{"n_experts": 96, "activation": "swiglu", "router_score": "sigmoid", "init_std_router": 0.0114, "lr_router": 0.000744, "vocab_size": 8192, "tie_embeddings": "early", "optimizer": "adamw", "lr": 0.000809, "beta1": 0.9, "beta2": 0.95, "grad_clip": 1.0, "train_tokens": 391200000, "dataset": "wikipedia_en"}
Below are experts of layer 9 (counted from 0) of a mixture-of-experts language model. Rows are named router (the router's row for the expert), gate (a neuron's input weights, with its number), up (a neuron's input weights, with its number), down (a neuron's output weights, with its number) and show model dimensions 0-255. Each number is 50 + 10 x the weight over its row's rms, rounded and kept within 0 to 99.
After each expert's rows: "gets" lists some tokens that make up at least twice as much of what it gets as of all text; "comes before" lists some tokens at least twice as common just after its tokens as in all text. This comes from a sample of Wikipedia text that the model never trained on. Tokens count by the router's weight.

# expert 31
router:47 48 46 41 52 57 60 65 41 46 52 48 53 34 48 65 58 47 47 67 39 49 42 43 67 31 51 47 47 56 43 51 49 59 42 40 62 50 82 52 49 52 41 43 49 55 57 42 53 53 53 57 47 54 54 42 49 56 45 57 36 51 54 51 40 56 60 39 63 51 43 58 44 44 38 56 41 58 40 45 60 49 38 39 48 42 56 60 45 63 54 74 30 64 62 72 47 35 68 31 53 48 36 29 36 43 43 55 39 52 42 35 32 63 51 41 65 41 60 69 64 47 43 40 58 29 43 51 49 46 40 54 43 72 40 47 59 49 66 55 41 44 56 58 53 43 57 56 45 17 38 56 49 50 49 53 50 53 38 49 35 55 52 47 64 54 52 62 52 35 47 63 69 44 51 43 30 62 37 52 33 43 53 53 45 53 44 58 27 34 51 56 60 50 57 33 50 57 57 57 37 34 42 46 45 57 55 36 55 55 50 52 66 41 47 44 64 64 61 48 43 50 64 50 62 74 55 45 46 33 62 62 50 40 52 51 49 40 62 40 42 57 44 53 32 52 54 42 54 33 42 36 54 34 35 45
gate3:59 44 42 50 35 53 57 66 63 45 57 33 60 40 61 49 55 35 50 57 42 39 51 60 42 27 51 45 31 49 58 43 42 62 36 38 30 47 38 52 59 53 54 58 52 63 54 38 68 59 62 41 51 58 56 51 62 48 44 35 54 40 57 32 51 30 50 48 55 53 64 41 36 59 40 50 48 71 43 47 32 58 60 44 42 51 48 50 54 59 45 42 55 57 60 59 47 47 45 35 42 38 41 44 38 46 34 48 47 59 43 45 52 40 54 63 43 56 46 60 48 47 64 49 36 57 39 68 36 67 30 60 62 48 59 37 48 31 35 47 55 72 53 57 69 56 58 71 50 51 45 29 63 29 54 59 34 30 56 40 56 50 50 56 45 46 58 50 62 42 55 55 50 30 40 32 64 62 35 49 37 46 43 47 28 52 36 49 57 47 43 55 35 53 68 47 61 45 59 57 43 58 53 48 56 35 44 52 55 38 63 49 47 64 48 40 62 60 46 63 46 61 63 41 42 59 45 48 46 39 49 58 36 51 39 34 31 50 70 49 61 65 58 59 59 52 57 47 59 63 46 54 59 45 53 49
up3:43 45 55 61 49 35 41 55 53 55 58 62 46 36 69 58 50 64 57 39 47 53 48 49 56 60 31 51 53 46 66 73 50 36 48 50 55 46 53 54 36 48 71 36 67 57 51 55 40 51 43 58 72 54 56 48 39 30 51 58 41 49 38 51 38 52 51 57 47 54 41 48 48 61 41 41 45 60 63 69 72 53 50 72 55 53 73 65 52 35 50 25 48 37 62 45 49 47 45 48 48 51 47 53 50 44 43 45 43 49 53 51 47 59 45 40 45 40 48 62 62 58 28 41 45 69 58 49 50 50 46 60 54 47 53 32 42 56 52 61 53 40 44 37 59 44 59 19 42 58 70 55 46 66 42 40 50 59 55 60 51 34 52 42 52 61 48 62 33 32 46 53 45 63 45 61 53 67 58 59 28 40 52 43 69 52 46 55 57 48 35 62 40 60 45 53 66 19 66 58 44 57 50 48 44 53 56 54 51 60 36 55 54 37 48 58 59 65 56 42 47 49 38 68 30 38 54 51 35 54 47 30 62 55 55 58 59 39 57 50 36 43 56 38 50 56 64 39 56 42 61 49 56 56 38 50
down3:35 77 61 28 65 52 52 46 42 65 43 61 54 43 74 45 63 41 64 39 53 44 55 35 67 47 24 31 62 39 69 36 44 24 51 51 48 47 54 57 66 41 56 52 59 48 53 38 45 55 48 47 49 67 49 59 69 47 53 66 51 45 50 50 45 67 45 63 38 51 58 57 32 33 47 40 60 47 30 47 65 46 45 45 41 52 57 47 44 59 61 47 65 57 51 46 41 48 57 64 40 50 48 66 52 49 43 58 66 46 51 45 47 68 42 57 43 52 44 61 37 60 40 53 47 48 59 51 64 57 55 49 42 70 61 47 41 54 55 71 43 56 50 46 63 30 47 48 57 61 61 40 49 53 39 46 55 57 53 48 47 51 65 52 58 56 41 38 55 50 55 62 46 52 36 49 43 41 64 48 53 35 54 44 65 53 49 37 69 58 57 44 59 72 58 53 29 48 64 56 49 56 31 43 32 61 53 38 50 61 61 63 52 33 51 39 43 43 60 51 56 46 43 53 63 60 53 57 49 53 68 57 55 43 56 66 59 30 65 42 60 53 50 47 30 45 44 61 50 45 41 64 38 40 39 53
gets: "\n", "\n\n", " (", " \"", "-", "| "
comes before: "-", "| ", "|", "The", "- ", "  -"

# expert 70
router:40 51 59 48 53 46 53 57 55 47 34 52 44 38 51 57 52 36 65 52 41 46 35 55 54 46 62 38 46 52 40 52 54 53 30 48 65 49 59 58 57 56 38 37 50 60 54 55 49 54 56 59 48 54 52 46 38 52 44 62 37 43 35 46 49 53 63 64 40 49 28 55 46 47 50 60 49 43 51 37 61 49 28 49 51 47 50 41 49 43 50 46 59 67 56 49 48 03 47 33 44 44 36 32 28 41 56 63 50 44 43 37 55 63 50 28 60 47 49 60 67 35 39 50 47 47 53 51 69 58 54 39 44 51 54 54 56 59 69 68 46 67 55 42 45 48 53 56 41 33 44 60 37 58 43 32 42 47 41 51 48 49 44 53 52 50 32 61 35 43 59 57 61 50 54 40 36 49 41 52 37 47 53 39 55 41 39 51 43 46 60 55 59 56 42 45 56 40 35 47 48 55 48 48 52 31 51 41 58 40 57 64 52 53 64 70 52 53 56 49 40 59 43 60 42 65 49 45 52 48 76 57 46 07 47 63 37 43 46 41 57 61 26 58 50 54 69 43 46 46 42 25 49 50 47 48
gate2:65 45 25 43 47 41 38 51 65 44 57 32 48 89 54 42 62 64 44 43 54 61 42 56 43 49 49 45 42 62 53 45 52 42 41 41 56 30 55 51 61 68 52 45 50 57 52 55 41 44 69 46 59 57 51 51 53 52 60 33 51 47 57 65 52 53 48 58 39 49 28 36 39 44 58 44 32 52 53 57 55 52 43 63 61 46 60 51 55 58 43 41 38 55 55 41 51 41 55 50 58 40 49 46 54 47 42 35 33 65 38 50 59 52 47 42 60 30 69 29 38 63 65 37 53 51 36 69 57 41 41 45 51 39 53 52 40 64 52 50 54 43 50 56 57 34 57 51 47 56 37 52 60 46 47 58 53 51 49 36 65 46 46 63 46 56 44 32 71 42 57 49 60 35 39 59 62 39 55 49 46 41 25 46 43 40 65 47 46 61 55 46 44 48 43 46 53 58 60 37 62 30 57 59 40 50 67 44 50 46 35 47 52 44 47 62 46 55 60 46 36 54 62 47 47 60 46 44 76 51 68 41 48 56 53 45 46 84 50 51 50 29 50 39 49 38 66 53 57 40 47 49 65 50 75 57
up2:48 52 62 49 56 35 58 23 50 33 53 61 63 42 40 61 49 34 48 45 54 63 55 38 35 50 62 67 55 64 48 55 64 43 67 42 44 59 53 55 51 48 48 58 43 57 45 57 53 50 37 53 45 62 52 63 55 62 51 77 60 48 46 45 31 54 69 48 72 48 70 28 38 52 41 55 46 54 63 43 54 52 53 52 32 55 45 64 45 46 64 47 48 42 52 45 28 61 46 36 57 70 60 52 66 56 52 41 51 64 43 52 40 60 54 64 51 57 55 44 53 46 42 60 51 58 63 36 35 57 51 55 37 43 53 48 35 58 70 40 63 51 47 50 58 39 49 52 44 50 39 54 55 37 56 62 55 64 49 39 61 26 56 35 56 45 47 56 42 63 33 51 29 47 46 56 40 56 45 64 45 61 48 47 47 52 51 42 53 48 49 75 32 53 42 62 48 45 51 54 37 55 59 42 60 65 52 43 54 61 67 44 55 42 56 40 56 36 36 63 51 27 47 35 47 25 56 57 61 76 38 42 61 47 36 42 53 48 51 48 36 45 49 49 33 46 41 34 60 60 57 44 38 46 48 50
down2:61 33 46 57 44 59 57 46 58 47 59 55 41 60 55 49 57 53 60 45 53 39 54 70 44 47 69 48 63 43 55 49 40 44 50 63 60 44 53 43 34 40 52 45 46 57 42 55 50 55 44 50 48 66 43 57 43 65 29 49 50 54 58 55 55 62 53 51 68 60 42 24 49 45 51 36 69 42 49 68 44 62 57 43 43 45 35 39 47 60 60 70 49 62 61 41 52 48 41 44 51 52 71 29 45 51 47 34 52 69 54 45 40 62 43 59 65 39 50 68 53 61 44 57 53 71 69 54 34 57 43 37 42 36 37 47 53 46 44 53 49 49 57 51 63 36 42 38 67 63 49 38 60 45 43 51 50 43 45 29 54 37 63 42 46 50 50 42 56 52 62 34 60 43 45 43 41 41 33 47 58 45 48 61 54 56 59 51 45 47 32 62 49 70 60 58 45 48 60 56 46 31 59 41 45 50 52 61 58 51 42 47 66 55 49 48 37 55 51 41 54 61 52 51 55 50 43 57 41 60 52 37 64 76 48 55 26 69 47 60 32 20 54 51 61 33 41 57 66 70 37 40 59 50 64 56
gets: "1", "0", "2", "000", "4", "3"
comes before: " |", " | ", ", ", ")", "–", "."

# expert 6
router:49 60 59 46 42 60 39 53 55 51 57 39 45 50 55 64 47 38 59 51 31 44 29 40 45 34 64 48 44 49 50 43 62 54 58 51 56 66 56 38 46 57 44 44 37 47 59 43 41 60 49 51 50 49 70 62 40 67 50 53 59 56 50 40 51 54 63 67 51 53 40 47 48 50 48 54 48 36 59 42 52 45 31 45 63 63 65 65 51 39 45 58 49 56 60 60 53 38 35 29 32 52 68 44 55 40 67 53 47 57 51 56 63 52 53 26 64 56 55 53 56 30 51 40 63 47 50 50 58 49 55 38 36 57 52 60 54 43 71 44 48 52 63 55 53 34 53 53 48 11 57 75 49 38 53 41 69 46 46 43 37 49 57 59 59 42 45 46 55 56 62 67 57 63 37 56 51 58 40 59 36 44 57 48 31 51 43 39 33 57 43 63 59 44 53 56 34 61 46 37 48 48 61 55 40 46 68 54 44 53 49 60 56 48 31 62 47 56 47 54 28 43 41 39 71 58 46 48 43 47 58 37 41 40 46 50 45 39 36 50 48 45 51 67 47 31 65 35 54 73 38 32 55 44 61 37
gate0:36 70 54 56 62 41 44 43 55 39 47 64 53 53 63 56 42 32 43 57 39 54 42 60 46 57 63 60 53 64 61 57 56 68 51 49 46 55 48 56 47 62 40 52 51 43 55 28 54 42 49 56 56 33 44 39 29 53 39 52 21 50 48 51 38 42 51 56 39 41 71 59 44 42 59 37 30 46 47 43 46 51 58 52 48 58 53 47 53 49 59 30 61 47 48 34 45 41 56 59 44 34 52 46 64 56 48 38 18 43 47 45 75 37 56 58 44 47 61 50 68 53 67 51 42 58 61 42 53 73 55 67 58 48 61 51 49 47 41 38 64 44 47 58 54 33 48 49 57 54 56 42 31 64 31 54 34 59 50 47 50 25 58 36 50 58 49 44 42 53 55 45 50 45 46 52 46 33 60 46 64 60 65 49 55 40 39 62 52 59 67 36 52 58 55 53 42 62 57 61 53 67 38 46 56 47 48 48 49 52 51 54 30 50 47 49 55 57 54 62 44 41 62 58 51 59 55 30 54 69 48 35 49 45 59 54 63 34 78 65 54 51 39 64 61 62 59 41 39 39 56 46 46 50 53 60
up0:51 47 43 38 47 47 49 55 59 58 42 49 51 37 34 52 34 43 55 38 49 51 59 31 53 41 48 39 47 59 54 57 61 53 58 50 45 52 42 50 50 60 44 38 46 62 58 51 27 46 44 52 44 51 45 47 37 73 65 54 73 46 55 44 44 54 46 56 59 49 40 48 53 48 36 45 46 49 50 60 59 37 57 24 49 42 44 45 52 51 63 43 48 54 62 38 53 58 47 40 56 37 58 71 53 65 55 43 49 44 45 53 48 48 46 60 47 48 43 58 30 41 44 48 43 45 47 63 56 69 65 51 57 56 53 39 61 40 41 30 72 47 61 60 70 37 44 39 70 62 55 48 50 39 45 56 51 59 54 46 55 40 62 44 54 55 52 50 65 73 45 50 43 48 45 38 49 50 70 62 43 49 54 33 46 39 53 57 44 34 52 63 56 53 60 63 67 22 61 51 61 38 61 51 70 46 51 70 69 66 39 53 60 52 43 52 13 38 53 35 57 57 48 54 47 48 22 50 38 54 35 61 57 46 52 67 34 62 39 40 55 29 63 49 47 47 47 49 45 41 53 50 52 70 61 39
down0:50 35 44 59 52 39 53 41 36 32 45 34 47 42 58 50 58 48 60 47 65 58 41 61 64 71 51 49 49 75 69 61 68 40 40 46 50 45 40 42 38 56 51 48 66 65 55 44 34 47 42 33 57 34 37 48 53 45 45 43 43 36 55 45 58 35 74 66 34 42 56 50 57 41 55 51 57 56 47 42 38 60 74 46 53 44 57 50 36 36 56 42 66 44 48 39 50 50 38 62 53 53 61 37 53 53 49 61 28 53 42 25 58 29 74 41 45 42 35 58 56 66 30 71 38 41 59 54 39 57 61 51 47 42 41 37 53 65 45 48 47 39 46 48 55 40 42 27 65 64 42 35 35 60 55 49 40 53 47 60 49 52 57 44 29 56 62 58 43 49 53 49 53 29 55 74 29 59 56 46 47 31 38 58 65 50 44 50 54 53 37 52 56 63 30 56 61 50 48 48 43 52 48 52 58 41 50 41 55 49 51 55 44 54 53 48 35 50 48 42 52 49 54 47 60 40 56 37 38 46 37 55 51 46 38 44 47 38 57 49 56 44 65 53 39 50 44 35 50 48 50 63 48 63 57 49
gets: ".", " | ", ").", "s.", "\n\n", "\"."
comes before: "\n\n", " The", "\n", " He", "1", "5"

# expert 3
router:52 49 54 52 31 58 50 65 65 36 61 52 40 41 53 55 61 46 48 47 33 38 36 44 50 39 70 29 52 73 27 49 66 58 58 52 51 52 51 58 44 54 40 45 55 49 47 52 49 65 49 53 41 33 63 38 51 59 45 49 53 31 52 55 38 54 75 59 46 48 38 38 43 50 53 62 45 47 62 40 43 48 37 40 56 53 55 56 49 52 42 43 35 57 51 45 51 37 44 27 42 28 48 31 47 56 52 46 56 59 47 48 51 43 39 23 53 39 53 53 72 36 46 56 60 40 55 50 59 67 43 37 37 40 46 56 75 59 60 39 46 55 48 56 42 39 48 63 56 13 47 62 37 35 49 43 54 50 36 44 43 67 48 60 40 58 44 59 48 43 54 58 61 62 57 57 57 61 38 54 50 49 62 41 40 53 43 40 31 53 53 50 40 60 41 54 55 52 45 53 43 39 58 53 62 42 68 51 63 43 67 50 55 58 59 45 63 59 58 62 38 48 51 55 45 54 49 51 34 48 75 45 48 41 44 42 44 36 50 44 50 54 32 46 49 46 50 59 58 56 36 21 48 41 55 33
gate0:50 46 41 54 38 51 46 57 49 53 52 52 56 67 68 58 60 52 49 64 51 64 52 53 47 58 55 37 54 35 23 58 52 51 43 52 70 54 61 54 53 78 60 44 55 56 54 39 49 57 62 41 38 52 46 34 42 42 42 57 45 63 47 39 62 58 54 48 55 41 42 35 46 43 45 60 56 50 41 35 48 58 57 67 44 56 45 47 38 45 53 54 42 47 53 30 55 23 48 50 38 60 53 66 53 42 29 44 48 58 45 41 61 49 61 51 66 35 30 61 43 40 51 49 66 51 53 69 67 30 44 36 45 38 48 72 56 32 46 40 38 38 50 41 48 42 48 72 52 41 60 63 49 40 48 57 52 32 45 59 54 48 43 56 56 53 34 49 39 36 34 49 66 42 46 36 48 48 40 50 62 48 42 50 50 30 44 38 48 33 46 60 50 40 71 53 42 52 55 56 49 41 44 68 40 54 50 56 56 49 56 44 65 59 66 63 45 54 67 74 40 62 40 45 56 66 59 47 42 62 76 35 53 46 61 61 56 62 58 58 62 60 47 57 55 43 40 38 46 67 40 57 60 57 42 61
up0:54 41 39 56 52 50 55 54 48 61 41 54 37 55 32 37 42 55 37 53 49 40 57 41 47 53 31 52 36 40 65 33 59 65 61 44 50 47 32 58 41 25 32 53 46 45 30 68 41 48 42 47 50 41 58 61 49 56 40 57 59 48 43 55 42 38 45 49 36 52 64 46 52 52 62 46 49 57 52 56 45 60 56 52 47 40 29 55 64 73 55 61 44 53 45 63 48 71 58 52 52 45 51 46 44 52 51 36 62 52 39 61 44 60 34 54 32 76 57 45 50 56 58 55 47 41 61 52 33 60 53 58 69 52 52 34 47 66 58 52 43 59 50 59 45 65 56 55 65 69 52 33 51 61 41 61 68 76 52 45 50 80 53 53 44 42 62 54 64 64 52 52 35 46 65 40 62 57 61 61 50 56 60 55 33 38 48 60 40 66 53 48 52 57 57 50 75 67 49 54 57 60 38 37 71 50 53 40 53 53 44 50 46 57 42 40 45 49 36 46 58 52 48 43 46 42 53 64 51 53 28 44 50 55 51 54 46 42 39 29 49 34 43 46 49 40 47 54 54 40 75 57 48 38 61 52
down0:58 53 47 46 46 28 65 33 43 53 50 45 31 53 42 61 40 48 63 51 49 54 49 48 62 49 37 70 49 53 55 39 44 57 51 43 44 35 36 54 35 41 49 46 36 64 52 59 58 52 53 53 52 53 22 54 47 55 35 39 47 64 46 53 54 44 46 55 41 51 24 54 52 55 52 40 52 60 52 53 54 67 36 61 55 61 46 28 44 65 62 46 59 50 64 55 47 64 55 66 40 69 45 25 35 48 49 69 41 41 46 44 31 37 36 48 50 55 67 61 39 68 55 55 38 47 33 37 53 61 42 58 47 48 46 50 46 52 40 51 57 53 50 56 40 52 33 35 52 54 46 37 57 47 41 49 55 62 48 46 51 38 49 51 44 47 60 58 61 72 42 65 63 25 47 45 64 22 38 52 20 51 41 43 54 75 43 45 48 65 52 38 49 55 54 46 42 51 65 33 53 60 42 48 53 40 42 67 58 57 62 56 64 39 55 49 40 51 39 47 53 62 52 63 52 44 59 42 55 45 54 33 47 60 60 50 45 32 60 56 33 48 66 47 51 54 57 50 48 51 38 42 36 32 38 56
gets: ".", ")", "\"", " =", "),", ";"
comes before: "\n\n", "\n", " The", " He", " In", " In "

# expert 82
router:52 48 58 56 59 57 41 60 52 50 40 44 50 39 63 52 48 36 65 38 33 38 31 55 74 44 54 44 47 62 39 51 54 58 44 51 56 47 57 58 42 45 55 40 48 54 46 63 51 43 54 61 50 52 59 45 44 54 45 48 42 39 28 46 53 50 55 56 42 53 37 65 60 56 58 46 54 35 55 34 47 41 26 44 53 41 57 60 44 50 59 55 60 63 54 48 43 10 43 34 48 38 43 41 30 44 58 61 55 43 33 45 53 48 38 38 60 52 61 66 69 42 44 48 42 36 53 38 50 54 53 35 42 45 49 49 60 50 72 66 54 58 61 42 53 52 52 51 50 40 40 59 33 52 50 29 49 45 36 57 61 64 42 50 47 42 49 58 47 40 56 59 74 49 68 48 39 61 50 59 40 51 61 43 47 28 38 55 49 44 50 55 65 52 47 39 35 47 38 47 44 58 60 55 38 41 54 30 65 43 56 65 45 50 61 76 48 54 51 47 44 62 52 55 53 56 54 47 45 42 76 60 49 15 35 56 33 31 43 44 54 61 46 55 50 50 69 45 38 52 52 32 48 44 50 45
gate3:64 44 43 48 59 53 45 45 50 43 50 45 47 57 59 54 46 67 57 58 50 53 26 55 46 46 42 41 57 60 39 58 31 40 51 52 68 60 68 51 76 44 60 23 51 46 33 46 42 47 46 32 39 52 38 46 33 43 40 49 58 55 39 57 48 45 75 54 42 49 35 53 38 41 54 48 37 61 37 60 68 54 52 51 58 47 44 37 33 59 56 46 51 64 40 45 63 31 43 43 53 48 64 48 52 44 55 46 56 45 40 51 55 55 65 42 49 38 48 52 63 56 62 57 44 57 36 48 67 33 52 34 37 50 44 43 51 51 68 46 46 48 38 41 35 47 45 65 39 36 42 65 56 54 41 37 52 52 40 42 62 42 38 35 53 47 37 61 49 51 41 53 59 44 50 51 61 51 27 56 57 40 55 42 55 48 66 64 37 55 49 70 37 58 40 53 38 47 51 29 54 47 26 52 52 46 44 56 33 46 66 48 53 64 60 56 38 46 27 38 31 60 52 65 42 42 47 46 47 49 57 38 70 29 32 62 54 53 68 52 55 61 53 45 50 35 66 63 49 42 38 53 49 50 59 55
up3:60 42 56 39 65 54 59 46 53 45 45 51 56 42 63 42 52 55 47 46 61 42 36 48 52 58 38 33 61 61 42 62 39 50 37 58 66 44 41 50 76 59 57 37 47 49 43 53 37 38 42 39 41 38 52 41 56 44 65 41 60 47 53 48 62 63 58 56 40 45 40 48 34 37 53 48 40 57 46 50 71 57 53 54 54 39 54 36 41 54 57 49 65 51 45 41 54 34 46 55 58 46 63 49 48 54 54 53 66 42 50 60 47 64 76 37 44 54 41 54 64 69 58 50 53 61 35 59 61 38 55 38 50 56 52 44 44 56 53 52 40 44 31 57 29 59 57 64 58 47 46 56 61 53 37 43 54 38 44 50 62 50 40 32 50 39 46 51 54 33 46 57 31 55 53 46 53 46 37 51 66 50 68 22 59 49 53 60 58 56 40 47 41 46 31 64 56 43 40 35 61 46 35 61 57 50 54 59 63 46 52 50 65 60 65 57 48 52 50 54 47 72 30 54 30 38 24 45 57 46 52 59 60 41 38 55 48 66 72 53 57 72 61 52 60 57 63 71 53 26 44 61 52 54 51 50
down3:46 60 68 57 57 60 45 46 45 41 53 57 58 45 40 46 52 47 43 32 66 38 75 54 39 59 66 58 50 48 45 46 66 35 45 43 52 46 50 40 42 56 60 46 37 63 46 45 53 63 29 54 73 48 50 54 54 24 53 50 55 60 47 43 59 39 57 44 40 28 31 68 47 53 49 62 51 57 46 71 37 24 66 40 51 55 54 53 57 37 53 58 54 30 40 46 53 55 61 40 49 44 56 55 58 55 47 40 79 41 65 55 42 60 67 43 40 54 40 73 48 33 52 60 46 56 34 39 48 49 43 65 39 42 54 53 45 64 52 54 66 44 39 55 61 51 38 37 58 55 43 61 43 44 48 42 39 46 68 48 47 46 60 38 40 48 63 57 37 41 30 45 54 38 29 34 44 58 56 54 59 48 67 44 59 34 49 43 78 50 56 49 41 55 48 56 51 56 62 38 44 62 44 54 71 48 58 51 45 33 57 62 50 52 50 50 53 57 70 55 48 41 53 39 34 45 58 38 49 49 54 45 44 62 35 49 63 48 57 46 67 30 53 49 45 52 64 58 55 53 59 53 52 46 53 51
gets: "1", "2", "3", "4", "0", "5"
comes before: "–", " | ", ", ", ".", ")", " |"

# expert 37
router:52 60 53 42 50 58 49 71 34 53 59 49 58 53 56 41 61 43 52 52 30 43 47 52 69 42 47 37 43 62 33 57 53 56 40 44 51 31 81 44 39 46 24 57 60 52 49 47 60 46 45 49 48 50 49 46 38 61 50 57 38 46 40 52 43 59 60 44 52 52 37 54 46 44 44 47 46 54 41 48 51 56 45 53 43 36 55 66 39 56 48 64 30 58 56 73 37 10 45 38 55 46 45 30 41 36 58 49 40 51 39 42 30 55 49 51 60 44 55 55 55 37 41 44 56 41 61 44 44 41 65 51 28 72 39 48 54 46 63 50 51 47 52 52 43 54 56 45 46 19 39 58 39 54 56 51 45 59 18 70 36 66 48 47 49 51 55 42 59 35 54 59 63 58 52 52 29 59 42 56 48 42 37 48 51 48 44 65 22 41 54 60 64 51 53 52 51 66 56 47 42 32 59 49 42 58 52 40 58 51 48 51 56 54 43 62 52 52 62 47 43 51 60 36 66 63 43 59 40 40 64 45 58 37 45 43 39 42 46 49 61 41 43 51 49 46 51 52 38 50 34 40 56 33 48 48
gate2:56 63 40 36 69 39 36 47 46 53 52 42 46 61 37 54 54 61 61 67 63 54 33 48 44 58 50 38 71 46 70 57 44 55 57 42 25 55 65 35 54 41 55 39 49 37 63 68 29 56 46 50 42 39 66 51 43 44 29 38 42 59 37 48 40 42 64 52 65 60 49 39 57 35 53 61 55 60 48 52 53 48 37 62 55 48 56 45 28 48 51 51 41 42 57 26 61 57 47 42 44 52 67 48 51 57 50 51 61 35 56 44 55 34 49 51 62 17 36 46 50 45 71 38 53 48 46 51 53 61 58 44 29 47 42 42 49 58 65 65 54 39 46 42 45 37 66 56 51 39 70 58 48 33 43 50 48 50 53 41 43 44 66 62 53 42 57 52 46 63 69 58 51 40 51 39 54 55 56 47 49 45 50 50 50 69 44 55 54 61 38 56 58 71 39 51 44 54 37 36 48 53 60 59 58 49 65 43 47 55 56 53 53 49 56 46 42 37 37 33 54 41 49 67 42 44 51 39 42 32 40 36 50 47 53 57 57 63 42 54 71 47 38 53 64 46 44 56 46 37 35 47 42 44 35 45
up2:40 50 47 39 63 56 50 56 56 32 50 60 46 39 45 58 64 60 51 52 50 51 46 62 44 39 41 65 65 49 44 64 36 48 65 66 56 54 44 56 43 76 51 55 45 43 38 56 58 49 63 51 46 33 41 57 43 43 32 46 45 20 59 54 49 49 52 54 55 51 51 49 43 46 52 49 59 61 47 49 30 57 42 46 52 61 40 43 47 64 65 60 78 67 51 37 31 27 43 66 51 30 44 44 42 49 52 50 53 67 24 55 56 59 62 48 49 57 51 23 68 46 32 70 52 50 63 45 58 35 34 40 46 49 44 48 47 56 41 45 49 50 58 59 35 40 47 41 52 39 48 47 60 68 51 50 43 57 57 60 51 66 52 41 30 51 51 34 31 47 48 41 44 59 67 64 51 56 43 41 43 40 51 59 42 46 40 49 63 54 53 57 37 51 35 49 47 50 47 39 65 48 54 58 40 36 47 40 57 63 53 44 51 32 52 55 55 58 56 50 45 48 31 48 44 51 45 56 53 58 56 48 33 50 55 41 42 35 50 62 56 73 31 34 52 45 62 54 53 24 46 50 67 42 64 60
down2:53 41 39 40 51 41 63 62 56 64 60 31 45 48 59 65 68 47 52 38 60 41 49 41 42 55 44 61 50 46 59 46 46 58 44 58 51 34 63 49 29 48 48 50 49 51 42 43 44 53 37 50 53 50 49 62 64 49 56 39 26 58 50 60 58 53 43 55 53 42 40 61 51 41 67 54 36 50 41 64 59 65 66 37 58 41 68 38 43 55 44 46 38 50 51 41 51 47 59 41 58 51 51 42 50 49 42 55 48 34 59 48 68 44 46 60 50 75 53 37 57 47 56 58 54 34 63 41 68 53 64 54 49 66 48 27 44 57 69 50 31 50 51 40 37 47 54 64 39 55 50 62 37 58 41 74 39 45 58 55 60 52 64 41 51 42 52 37 34 55 44 37 48 50 56 51 59 59 44 64 65 31 44 45 31 69 54 56 61 42 46 41 35 41 52 39 52 60 71 57 60 60 66 55 42 51 57 51 38 42 57 34 57 36 42 35 54 47 49 50 51 52 59 56 55 48 41 39 30 32 29 35 42 63 43 55 49 54 63 68 59 48 43 44 48 30 31 66 47 51 43 44 52 29 49 47
gets: "\n", "\n\n", " (", " \"", "==", " one"
comes before: "-", "| ", "The", "|", "- ", "==="